Weights of a small mixture-of-experts language model, trained from scratch on English Wikipedia: a softmax router.
Below are experts of layer 9 (counted from 0) of a mixture-of-experts language model. Rows are named router (the router's row for the expert), gate (a neuron's input weights, with its number), up (a neuron's input weights, with its number), down (a neuron's output weights, with its number) and show model dimensions 0-191. Each number is 200 + 30 x the weight over its row's rms, rounded and kept within 0 to 999.
Before each expert's rows: a language model's description of what the expert responds to. This comes from a sample of Wikipedia text that the model never trained on.

# expert 24
Description: Mid-word lowercase fragments. Short lowercase pieces inside rare names and words, right after a capital letter, such as Sk-at-ers, Fl-at-bush, St-utt-gart.
router,125,144,227,168,181,181,273,186,157,198,200,226,158,173,235,226,211,154,202,198,205,227,195,257,191,205,215,234,226,208,236,209,229,165,156,195,185,192,176,199,134,183,229,183,175,174,161,254,214,199,176,210,193,217,242,162,185,148,213,170,187,214,183,218,221,192,203,140,214,221,209,266,232,172,212,249,195,234,207,167,233,161,176,221,221,190,185,183,202,266,231,237,174,203,196,222,218,251,189,204,222,208,130,253,193,199,156,242,167,204,160,240,185,124,226,216,218,169,215,220,217,187,173,239,182,243,151,197,139,172,198,213,193,216,174,154,198,150,184,204,218,208,241,215,151,181,222,237,194,224,203,179,199,187,197,175,207,226,194,228,181,192,208,185,208,217,140,255,140,209,248,216,215,182,170,179,208,178,239,220,207,181,215,139,231,175,194,165,241,184,181,169
gate0,190,194,206,162,215,190,228,148,212,212,226,242,186,182,160,217,258,216,177,230,165,236,184,233,166,224,205,196,234,185,153,232,199,157,145,201,227,189,185,230,159,240,229,220,187,192,165,252,270,211,250,154,190,159,193,176,182,202,161,217,243,203,176,203,193,223,183,219,129,250,171,215,201,212,186,154,191,186,195,196,150,219,200,219,217,183,186,171,187,187,230,215,160,232,219,191,160,195,218,237,104,203,133,208,147,139,186,176,186,211,186,208,183,210,179,207,176,164,201,226,192,223,140,245,185,194,204,222,244,235,193,180,200,189,268,165,198,225,193,211,258,184,233,199,202,189,222,195,202,192,226,182,235,228,188,227,218,232,216,174,168,209,210,210,142,179,251,157,254,181,185,197,184,224,186,118,246,216,214,184,160,196,240,216,247,182,181,233,245,165,169,205
up0,183,164,183,191,239,245,206,217,194,161,185,260,201,207,229,157,191,244,170,174,183,166,186,210,215,215,216,193,203,233,156,197,205,230,272,228,197,154,218,227,204,207,208,264,216,237,228,296,208,226,215,204,189,182,220,214,190,175,203,167,168,195,192,202,227,248,200,202,224,251,220,190,183,247,248,176,180,174,219,195,185,165,218,171,244,192,225,204,196,111,190,223,188,223,266,210,184,167,202,233,223,225,170,200,228,168,140,238,192,239,207,118,198,191,229,214,184,213,220,230,230,217,207,185,214,223,165,153,128,174,225,197,257,198,194,232,224,229,191,170,215,197,245,139,216,189,195,248,229,157,151,211,195,177,204,174,237,165,259,210,194,142,214,223,153,191,229,186,177,182,187,177,223,206,214,189,218,188,172,219,216,255,172,189,234,172,227,224,214,211,213,135
down0,207,226,184,195,193,186,210,203,175,232,227,194,204,259,183,185,246,165,302,218,247,220,199,146,171,200,229,243,191,187,213,219,238,182,168,216,195,225,166,200,207,132,255,201,223,199,226,187,223,236,193,201,162,180,177,186,219,192,166,216,199,189,171,199,224,184,248,201,250,182,132,178,176,204,192,236,194,198,180,126,166,224,192,158,168,165,227,171,246,199,206,215,237,170,166,171,275,199,194,241,209,229,165,237,238,198,252,228,178,191,155,165,212,209,175,205,211,185,192,151,201,211,199,267,206,154,239,248,173,211,214,203,148,192,237,190,174,190,188,195,209,211,196,189,238,186,207,222,189,186,228,202,187,246,233,160,213,168,171,134,206,142,180,167,126,266,223,202,260,228,176,171,193,191,215,171,155,179,187,226,171,184,200,218,149,188,175,169,202,195,229,195
gate1,159,200,177,202,208,203,204,234,156,204,221,211,212,161,153,163,224,256,219,203,177,205,187,227,149,135,202,222,216,236,213,173,234,174,176,216,256,135,202,201,248,175,161,203,217,155,183,218,173,187,157,211,145,203,212,194,200,180,206,135,215,219,255,170,145,173,185,222,164,180,293,147,193,222,199,188,188,182,225,245,189,196,188,218,221,208,217,193,260,181,254,193,199,192,186,168,227,257,209,222,201,175,169,259,216,215,184,242,171,209,177,146,221,221,209,187,212,232,190,201,261,181,201,196,221,174,180,164,181,180,250,166,189,239,227,159,191,163,192,193,214,136,219,186,241,202,183,205,186,201,206,189,147,166,183,204,256,241,194,139,189,215,238,183,207,175,212,174,186,180,198,162,209,180,138,169,232,185,141,187,177,200,177,189,167,240,196,237,143,225,198,240
up1,205,191,228,149,170,218,197,232,225,208,228,167,171,211,192,257,174,213,195,196,254,189,248,189,233,225,219,144,209,196,238,197,196,226,152,158,208,191,226,206,237,159,177,254,163,193,226,221,203,195,230,200,175,252,181,225,193,185,233,183,159,244,214,147,226,201,226,206,204,210,136,221,202,209,245,208,168,228,191,266,214,205,239,156,189,187,207,243,137,199,211,233,134,186,255,188,205,177,179,185,229,226,209,216,237,196,148,253,212,222,219,174,284,192,199,202,206,129,234,197,203,209,247,239,269,193,231,185,208,193,184,235,245,225,213,202,221,171,195,244,166,215,195,173,172,185,200,180,203,242,215,191,170,165,165,178,218,111,221,190,197,171,196,142,204,169,221,178,179,222,204,166,243,223,177,175,219,221,163,204,232,151,239,172,187,172,180,242,167,170,194,196
down1,173,196,220,201,180,228,162,212,240,237,174,230,204,162,161,178,130,219,208,235,241,176,230,233,225,175,220,191,219,160,203,219,214,140,213,208,150,206,223,224,184,261,234,228,182,223,229,200,172,248,224,161,199,156,166,156,213,202,238,213,158,219,187,142,172,194,142,178,171,159,209,234,188,229,214,178,188,237,201,149,156,230,219,180,171,223,219,199,180,242,235,249,183,187,222,214,215,172,193,157,187,244,212,152,185,223,218,186,193,223,166,230,184,207,170,170,179,241,196,196,220,211,208,185,200,222,211,184,163,241,241,172,232,226,200,172,225,229,133,241,203,178,212,135,165,245,204,208,160,203,222,139,193,186,209,238,141,240,218,239,211,179,166,224,192,274,216,174,231,170,204,259,251,232,234,135,193,221,174,207,256,183,178,182,217,188,225,192,177,177,180,185
gate2,226,213,239,243,203,198,186,222,183,216,217,186,193,173,248,186,197,184,210,130,221,215,207,210,208,266,186,206,192,181,186,228,186,191,242,176,195,214,189,176,177,171,173,221,196,143,211,189,198,258,188,189,170,254,241,195,141,186,217,201,122,216,154,164,195,192,161,211,219,177,192,165,263,186,193,238,190,195,145,202,234,200,246,186,196,147,247,165,228,254,230,175,158,180,237,188,150,215,211,201,203,186,178,202,216,170,221,173,175,147,193,190,194,196,197,224,229,227,209,213,187,204,220,169,179,216,193,237,218,131,277,237,113,236,179,164,223,231,231,205,198,198,205,221,214,187,206,181,222,224,203,174,203,193,194,213,190,213,217,221,218,236,237,150,184,140,187,150,183,176,224,226,237,237,225,224,129,241,237,144,196,227,209,185,130,150,248,209,208,211,157,189
up2,211,181,156,188,233,194,169,194,188,221,247,214,167,195,140,224,250,193,167,247,215,215,212,197,171,181,210,190,247,171,198,223,161,193,202,159,173,171,262,165,233,230,187,155,183,208,217,143,155,208,226,169,161,214,234,243,189,177,202,212,223,189,158,193,148,190,231,168,157,181,215,201,183,172,147,160,267,217,223,161,198,259,186,179,264,213,142,215,215,215,168,223,185,254,113,193,211,210,192,210,217,154,178,224,204,178,175,230,162,190,184,208,174,150,217,204,190,228,241,228,218,156,158,223,200,207,160,166,182,237,174,188,180,227,186,201,232,227,204,259,225,220,174,235,198,229,197,180,222,152,238,196,161,164,172,203,174,200,199,210,174,203,180,192,201,164,138,176,177,255,161,154,230,180,170,178,189,221,191,164,151,195,231,153,215,237,180,222,200,198,253,226
down2,181,210,221,237,230,206,138,236,210,229,199,211,208,192,264,172,223,174,224,228,191,214,235,186,196,215,157,261,181,195,139,158,269,230,210,224,246,184,180,225,174,175,197,164,178,274,221,179,162,183,165,153,180,216,212,177,162,208,229,231,207,202,207,224,253,223,158,167,222,152,201,192,206,195,182,167,185,169,199,195,211,196,227,233,215,177,163,220,187,276,191,254,188,183,203,221,173,170,254,235,237,155,199,212,261,165,185,193,240,247,212,214,148,203,203,185,191,192,175,182,235,192,252,123,180,229,227,172,255,188,180,234,216,150,191,220,203,195,227,198,220,170,191,173,198,215,221,218,188,186,205,235,216,221,173,267,255,261,207,199,230,230,210,204,188,201,164,187,202,243,257,164,176,218,174,173,209,228,206,231,219,198,216,199,221,164,165,259,239,224,189,238

# expert 41
Description: Mid-word letter fragments. Single letters and short vowel clusters inside foreign names and taxonomic words, such as ü in Zürich, Pav-l-ina, Artem-is-ia.
router,184,171,206,208,199,195,271,174,194,217,196,178,136,202,238,204,281,203,177,189,183,211,205,213,226,216,208,218,228,184,207,219,236,196,196,197,184,175,212,165,120,191,245,187,195,158,169,218,163,193,154,203,195,223,236,196,178,131,217,162,193,199,212,180,195,226,194,145,180,211,205,259,225,173,230,231,91,233,179,174,204,163,176,185,125,192,152,198,242,267,231,172,190,179,189,230,202,252,154,185,275,184,129,215,186,217,195,221,185,211,174,177,172,163,213,193,218,201,216,194,281,219,145,204,167,237,191,173,177,182,208,208,211,231,162,187,187,200,186,194,228,231,216,223,150,208,217,237,205,228,183,181,136,177,204,198,220,227,173,176,172,169,188,180,195,237,177,213,161,189,220,232,203,202,181,203,223,154,256,226,204,202,160,183,233,194,186,155,171,184,173,181
gate0,209,237,223,238,175,215,209,169,204,245,218,232,169,227,171,209,168,195,182,253,189,189,197,197,191,188,207,230,210,163,224,239,205,160,187,159,233,216,211,158,254,287,179,202,221,217,221,215,189,174,219,197,177,178,230,178,175,121,181,149,193,242,196,235,198,212,161,201,207,206,216,188,242,157,210,255,155,135,197,212,217,195,159,224,169,203,208,197,232,173,139,273,186,217,258,181,185,182,211,233,226,205,255,210,209,201,208,209,182,174,244,168,226,214,159,166,211,197,173,153,226,178,181,159,181,242,234,148,190,193,178,180,186,159,233,182,177,230,152,235,199,166,206,189,212,224,257,224,243,232,129,125,209,203,189,195,245,209,170,209,193,158,252,207,176,179,232,219,157,207,165,230,201,201,190,221,216,261,152,210,175,210,232,193,235,199,207,218,227,257,194,202
up0,244,219,216,168,243,203,215,220,195,202,136,168,211,203,199,220,155,123,219,216,157,208,187,213,170,234,195,143,230,189,201,198,187,260,227,249,166,189,168,221,216,178,219,153,243,209,157,160,215,260,247,209,222,189,241,218,262,236,187,119,198,156,146,232,204,208,247,277,172,218,195,189,173,217,166,218,198,205,201,176,221,197,201,213,223,164,267,158,164,213,215,185,181,206,206,174,228,191,233,210,196,170,187,165,189,229,219,184,199,196,154,183,212,235,191,192,235,142,201,218,245,204,201,219,189,204,210,184,232,221,180,236,191,183,280,215,238,215,164,186,204,172,208,237,153,208,181,230,176,150,166,195,191,230,151,189,211,186,198,156,195,208,214,182,230,220,185,172,153,119,165,183,222,204,179,213,233,161,230,180,247,178,189,217,237,202,150,198,226,242,200,221
down0,207,241,236,240,186,242,197,254,166,231,229,147,208,204,216,231,215,200,187,184,205,207,170,215,176,224,223,144,169,175,153,210,213,171,189,217,164,166,245,163,218,193,185,192,143,220,204,239,221,256,196,190,141,200,222,182,225,221,149,252,170,220,176,178,181,175,254,211,162,189,240,201,211,172,172,183,205,255,214,209,189,153,215,210,221,193,201,265,168,250,184,209,231,217,209,216,144,216,209,215,249,213,183,158,194,220,209,212,254,204,227,216,207,170,227,139,223,209,144,266,237,149,147,204,170,155,252,252,205,177,162,215,159,194,175,202,157,233,182,206,184,200,204,248,229,210,219,207,248,168,202,233,179,213,163,142,231,202,191,187,245,147,187,208,199,217,174,227,167,224,220,246,211,207,210,180,168,181,178,184,222,180,284,175,194,194,167,177,215,167,183,224
gate1,175,143,185,207,115,221,234,154,237,188,203,152,240,193,217,153,223,211,117,167,188,222,240,238,212,297,185,162,154,212,167,233,121,144,226,197,215,206,208,157,214,233,221,252,184,182,233,184,195,199,188,213,153,231,217,204,206,226,168,215,175,255,236,146,195,209,202,187,165,199,211,188,209,178,185,234,206,236,190,203,254,221,179,213,226,213,222,247,178,260,139,167,239,193,216,196,216,237,216,185,208,197,193,169,243,212,201,186,219,223,204,127,170,186,163,175,198,238,216,236,177,226,226,202,191,177,215,209,231,158,185,172,244,177,194,191,204,191,254,200,225,202,213,191,157,186,244,232,198,213,209,147,222,197,152,193,222,261,179,226,193,182,277,202,232,214,229,195,206,192,194,232,224,207,246,175,175,217,225,183,187,204,186,217,192,225,188,188,189,222,208,155
up1,197,211,168,168,180,178,178,136,237,240,201,190,162,212,220,191,223,184,212,212,166,216,222,183,161,218,184,286,196,273,202,248,209,193,234,261,171,191,220,235,227,177,216,182,188,227,201,152,230,208,131,219,211,228,191,216,226,197,172,216,210,196,212,217,223,210,204,209,201,151,213,191,235,211,215,181,228,205,226,217,220,203,188,154,209,183,225,141,144,175,147,202,221,218,192,188,189,184,175,216,227,153,176,217,203,211,232,194,176,208,248,215,175,232,150,264,198,223,192,207,212,169,189,192,187,204,156,238,194,220,283,261,210,224,184,191,151,199,222,148,186,198,191,255,215,194,208,233,204,203,213,261,205,206,178,244,172,257,210,186,172,213,204,213,231,231,228,184,197,235,222,132,271,191,277,193,250,200,229,209,268,159,133,193,231,202,226,227,197,174,211,216
down1,190,182,174,213,214,229,220,163,168,175,228,187,231,195,210,186,171,163,185,183,206,173,225,273,201,238,221,183,181,206,230,202,175,201,217,262,199,191,244,174,222,218,196,215,205,156,194,193,281,162,213,189,176,220,205,153,198,152,239,195,221,207,182,220,295,185,208,262,187,220,185,159,188,236,174,160,194,193,228,169,207,264,223,243,209,207,189,156,180,154,206,199,225,189,199,171,239,205,276,251,267,196,187,157,203,235,202,198,214,150,225,185,181,183,218,239,208,197,188,205,206,179,219,163,163,198,190,215,235,195,247,178,226,215,145,207,194,213,213,210,235,147,200,196,171,163,167,201,189,228,160,203,167,166,184,137,172,161,232,215,192,258,230,198,206,186,203,167,212,186,258,205,139,222,229,184,197,152,254,223,224,259,214,195,184,185,179,147,154,152,223,166
gate2,235,197,212,167,234,238,190,167,206,195,231,191,199,182,207,248,194,194,191,198,178,199,204,225,182,194,190,233,209,176,192,169,181,193,177,241,195,170,230,184,136,204,174,188,262,168,201,198,254,217,177,188,190,253,191,187,165,168,255,177,160,175,219,186,239,191,217,195,217,210,189,194,222,167,150,173,192,236,162,214,224,200,199,274,199,226,214,129,210,191,233,219,205,207,221,211,216,262,291,181,238,180,177,184,189,206,267,218,213,199,145,188,121,157,215,137,212,200,198,243,252,173,182,221,224,235,228,219,212,194,218,204,193,184,165,206,153,174,239,251,154,192,230,268,153,226,221,224,200,148,242,228,182,208,235,214,234,185,148,136,176,192,230,177,201,230,144,217,157,190,225,173,230,208,189,210,173,173,178,175,193,223,186,229,173,136,189,210,182,236,213,174
up2,189,162,199,215,216,178,228,207,220,215,230,259,170,193,192,260,231,222,189,196,229,198,212,222,170,217,211,237,184,158,157,163,209,234,201,231,182,196,233,134,186,182,192,249,150,174,177,160,223,244,224,261,163,184,176,173,221,205,227,231,201,159,179,155,197,228,210,183,240,232,241,174,231,247,235,200,179,232,220,187,141,252,164,242,175,147,191,177,172,224,169,191,202,227,228,232,195,220,244,160,177,197,195,239,145,152,196,280,161,157,197,245,200,248,239,226,231,182,170,213,178,225,190,236,175,192,204,185,245,223,195,228,181,209,224,159,158,245,160,227,186,190,156,231,211,175,165,167,187,185,160,205,207,215,172,216,180,174,197,189,266,170,224,146,204,168,248,201,176,165,203,182,204,245,182,206,157,194,179,141,191,147,192,190,163,200,197,201,202,192,188,156
down2,200,153,233,196,201,207,252,247,196,171,211,188,175,193,174,173,171,172,176,213,199,172,180,232,214,194,174,246,186,218,186,212,165,239,233,188,242,207,233,220,198,192,145,213,216,190,155,148,276,208,199,168,160,191,247,187,212,200,253,186,159,185,215,217,184,124,229,272,246,243,227,273,243,255,177,178,196,274,214,162,264,186,238,185,207,250,198,158,209,180,261,224,206,194,162,161,247,216,192,206,150,235,187,185,241,227,189,193,226,188,199,191,146,166,177,175,154,211,181,206,236,227,209,195,236,208,219,201,211,198,156,236,158,176,212,227,185,207,239,166,205,278,199,214,185,227,207,215,249,220,194,209,213,150,176,203,181,200,197,199,153,210,179,236,198,166,186,210,190,193,200,162,207,213,152,188,252,204,166,219,206,212,199,176,233,226,230,206,185,263,191,190

# expert 42
Description: Time phrases and suffixes. Date and time words and inflectional endings, such as On, During, Christmas Day, Wednesday, War, years, plus plural s and -ing.
router,148,247,227,232,163,181,274,303,211,213,205,209,193,240,235,181,163,270,237,224,185,183,157,193,216,226,218,194,175,152,274,174,207,183,170,172,187,185,202,198,182,175,206,190,185,190,132,210,184,218,174,208,214,220,199,179,179,193,168,200,222,194,215,170,203,140,287,136,229,172,216,224,211,179,224,168,263,186,185,174,148,192,192,165,254,180,207,183,189,219,211,265,179,213,204,221,148,216,198,189,226,195,174,183,216,279,178,213,174,214,184,152,179,195,217,192,184,171,226,206,173,253,255,198,183,240,173,178,168,215,184,229,249,189,252,192,169,194,173,191,213,221,223,120,195,249,221,209,196,210,204,200,133,203,204,234,198,225,226,214,181,179,172,188,195,209,182,223,184,184,216,227,254,188,186,232,228,175,223,202,192,185,190,207,214,205,209,183,260,178,215,185
gate0,180,176,260,174,195,181,194,259,165,226,201,177,162,257,210,220,223,193,258,205,191,207,201,206,193,268,211,195,253,218,198,183,206,203,234,197,187,176,211,247,232,135,234,171,239,190,176,202,229,189,203,204,196,223,160,170,197,181,222,190,219,166,148,258,201,164,184,173,241,152,201,199,217,234,246,178,233,241,181,225,180,229,208,245,171,165,169,199,239,140,216,212,182,191,203,232,194,188,229,176,180,186,166,213,234,266,184,168,179,207,191,208,230,264,192,178,210,153,238,159,222,171,178,212,132,232,174,190,199,202,207,229,167,261,143,187,153,262,193,198,158,215,155,142,233,191,167,163,203,245,191,220,190,180,212,201,226,162,204,215,184,195,148,220,205,225,144,238,249,198,175,229,188,206,201,184,178,252,185,166,187,231,139,228,185,209,203,213,258,184,226,186
up0,218,187,245,230,166,223,144,220,227,197,170,225,228,221,213,217,196,162,175,187,233,219,221,213,175,160,170,213,134,157,198,214,232,196,225,224,152,236,215,155,182,215,233,228,187,197,210,233,221,176,196,206,198,208,158,168,187,186,180,248,245,153,249,234,216,244,126,216,201,161,146,186,213,181,223,201,172,217,173,179,217,238,180,205,229,181,207,170,260,281,218,238,229,200,214,229,195,230,193,204,194,164,180,128,200,195,239,198,188,183,231,185,183,203,235,238,217,250,222,213,179,176,243,162,213,113,221,238,234,236,212,187,191,171,126,177,199,244,258,200,162,182,189,211,213,176,254,197,208,214,169,186,216,222,185,237,176,279,192,265,181,214,217,200,207,175,180,239,235,214,237,201,164,208,207,187,224,202,200,180,221,204,243,160,200,195,229,236,212,184,255,223
down0,210,148,214,164,223,164,187,121,192,197,200,207,220,215,232,210,216,242,181,170,179,149,165,169,214,209,164,171,148,194,177,221,147,169,165,225,203,201,214,172,129,172,231,157,195,184,175,246,226,189,208,199,239,134,244,149,215,191,185,176,265,218,194,174,200,198,209,218,224,153,153,181,207,261,201,218,207,201,151,176,189,199,246,170,195,211,198,200,219,134,201,219,226,185,193,194,200,197,194,224,227,178,127,195,146,209,198,270,207,182,209,220,240,175,189,243,220,232,170,182,233,222,197,201,171,230,215,196,212,262,201,248,224,175,176,206,179,167,171,150,185,185,231,173,112,163,253,153,203,214,215,211,167,214,146,133,177,208,182,173,184,220,201,236,210,188,167,247,160,195,241,162,180,217,186,188,188,189,165,204,198,215,159,214,228,219,153,201,227,198,224,209
gate1,210,176,195,211,219,211,203,207,218,203,241,270,206,175,192,155,157,252,194,191,207,210,190,247,146,255,157,188,194,277,175,222,189,197,200,170,184,239,177,229,229,166,166,205,212,159,154,242,212,189,213,232,191,212,181,155,172,176,196,237,234,201,190,177,229,271,194,244,133,197,233,200,189,224,176,193,213,196,190,187,181,213,227,219,176,236,246,174,154,201,227,145,180,160,167,198,179,214,185,174,204,187,199,194,164,239,205,197,227,155,216,203,197,177,200,222,219,189,204,180,159,258,193,189,189,216,211,227,205,208,153,195,220,236,218,169,165,158,165,178,234,235,248,202,162,183,230,204,215,192,188,190,197,191,205,136,213,216,155,242,175,252,188,261,157,198,188,225,205,176,192,255,111,168,182,144,220,146,218,245,155,226,135,146,206,186,213,166,201,220,155,185
up1,187,175,166,185,203,156,167,203,210,205,205,206,205,137,197,184,210,148,215,218,191,208,179,156,142,231,197,185,203,221,181,160,208,189,164,237,201,235,204,212,207,194,156,260,195,251,247,245,179,195,223,201,195,206,191,216,188,152,200,184,196,224,256,179,204,140,174,228,218,227,181,146,200,202,211,226,235,201,218,152,197,210,156,141,158,168,216,241,199,189,218,209,164,193,173,160,238,188,179,141,218,231,258,195,170,217,138,184,198,192,216,216,187,135,233,230,187,207,220,177,216,219,203,236,219,283,191,184,191,190,198,165,234,168,199,220,264,188,238,222,163,145,181,190,198,176,190,219,115,234,171,163,227,198,177,208,223,268,167,160,165,189,164,165,218,200,193,231,223,197,190,222,238,156,248,199,181,232,173,197,237,175,181,160,227,250,249,207,174,199,209,260
down1,184,222,240,172,207,212,238,186,197,154,191,166,191,176,225,239,217,222,208,206,167,231,135,226,178,184,189,175,218,190,150,235,143,214,204,143,121,241,205,173,225,144,127,216,187,220,213,181,193,186,207,206,201,207,229,207,155,187,187,186,178,197,203,183,173,267,175,159,231,242,200,199,197,200,189,217,213,189,192,177,211,180,199,248,195,156,151,156,198,187,228,172,201,211,183,235,223,246,157,241,217,173,205,159,181,159,168,292,190,254,190,194,172,182,216,188,210,176,173,177,144,191,181,178,197,256,281,225,216,249,206,193,191,133,141,200,163,183,167,167,160,173,197,184,185,237,221,224,203,246,219,210,242,185,244,184,170,213,208,233,211,226,205,217,165,236,193,198,241,203,201,227,156,193,153,238,214,149,178,169,213,214,220,199,216,170,196,206,199,175,235,260
gate2,205,158,193,210,186,194,222,160,208,209,217,205,220,220,222,254,223,231,200,237,152,161,224,251,179,214,278,210,262,170,232,212,201,230,157,256,189,217,210,206,239,178,171,208,214,168,183,224,200,178,179,255,215,240,251,148,240,163,235,221,235,212,194,200,197,168,213,182,222,227,212,253,225,140,162,182,223,246,190,199,201,179,174,179,178,243,197,186,240,190,264,194,172,157,175,232,203,244,216,151,209,255,226,144,226,218,202,180,195,195,214,199,193,224,184,197,196,159,206,166,259,232,217,193,179,183,183,237,201,161,229,244,197,211,220,235,160,197,231,195,167,144,228,247,210,166,162,171,224,150,184,190,257,194,183,225,219,185,167,237,229,206,286,154,211,164,190,205,175,200,203,268,187,217,173,208,221,175,199,176,198,245,227,200,138,204,163,187,226,234,205,207
up2,226,190,235,223,214,200,244,197,159,258,227,153,170,165,208,187,191,202,234,213,189,178,250,223,190,216,234,210,195,221,221,147,222,172,194,257,257,227,185,148,146,227,202,201,192,202,210,167,160,189,203,197,175,216,212,176,208,182,187,220,223,228,175,176,217,170,192,182,180,221,173,215,204,175,207,196,269,160,210,173,221,186,185,243,218,228,185,172,205,171,236,207,232,168,220,245,152,229,191,219,203,202,199,239,262,253,187,213,182,200,205,214,254,219,244,184,215,156,170,188,168,172,187,215,227,161,173,144,223,210,242,180,185,184,216,222,248,203,269,197,183,176,233,178,199,177,189,217,214,268,239,221,145,199,166,228,172,139,170,228,201,202,219,282,155,153,270,225,168,191,211,174,226,252,143,178,259,198,222,230,197,229,206,203,174,193,220,226,257,200,249,188
down2,191,251,208,153,141,179,163,245,231,234,224,220,197,232,172,222,222,249,175,190,229,220,239,154,169,229,161,224,158,231,150,227,173,161,226,191,173,167,192,224,235,178,212,215,221,227,214,205,192,165,213,193,223,187,160,178,212,236,201,203,236,206,189,217,260,201,270,223,220,214,222,204,262,213,206,176,195,158,185,159,124,215,182,219,205,163,190,292,199,180,132,191,182,152,176,188,167,163,227,199,183,226,230,215,193,236,230,234,239,205,222,188,201,203,220,211,216,190,242,194,194,217,196,215,207,177,192,182,271,202,176,214,204,199,155,275,214,204,168,195,299,200,150,184,230,213,159,204,179,227,191,207,180,243,155,194,191,192,187,202,195,207,237,189,228,180,200,156,234,180,148,181,217,232,229,224,190,234,194,189,200,192,271,223,228,218,201,150,166,195,174,179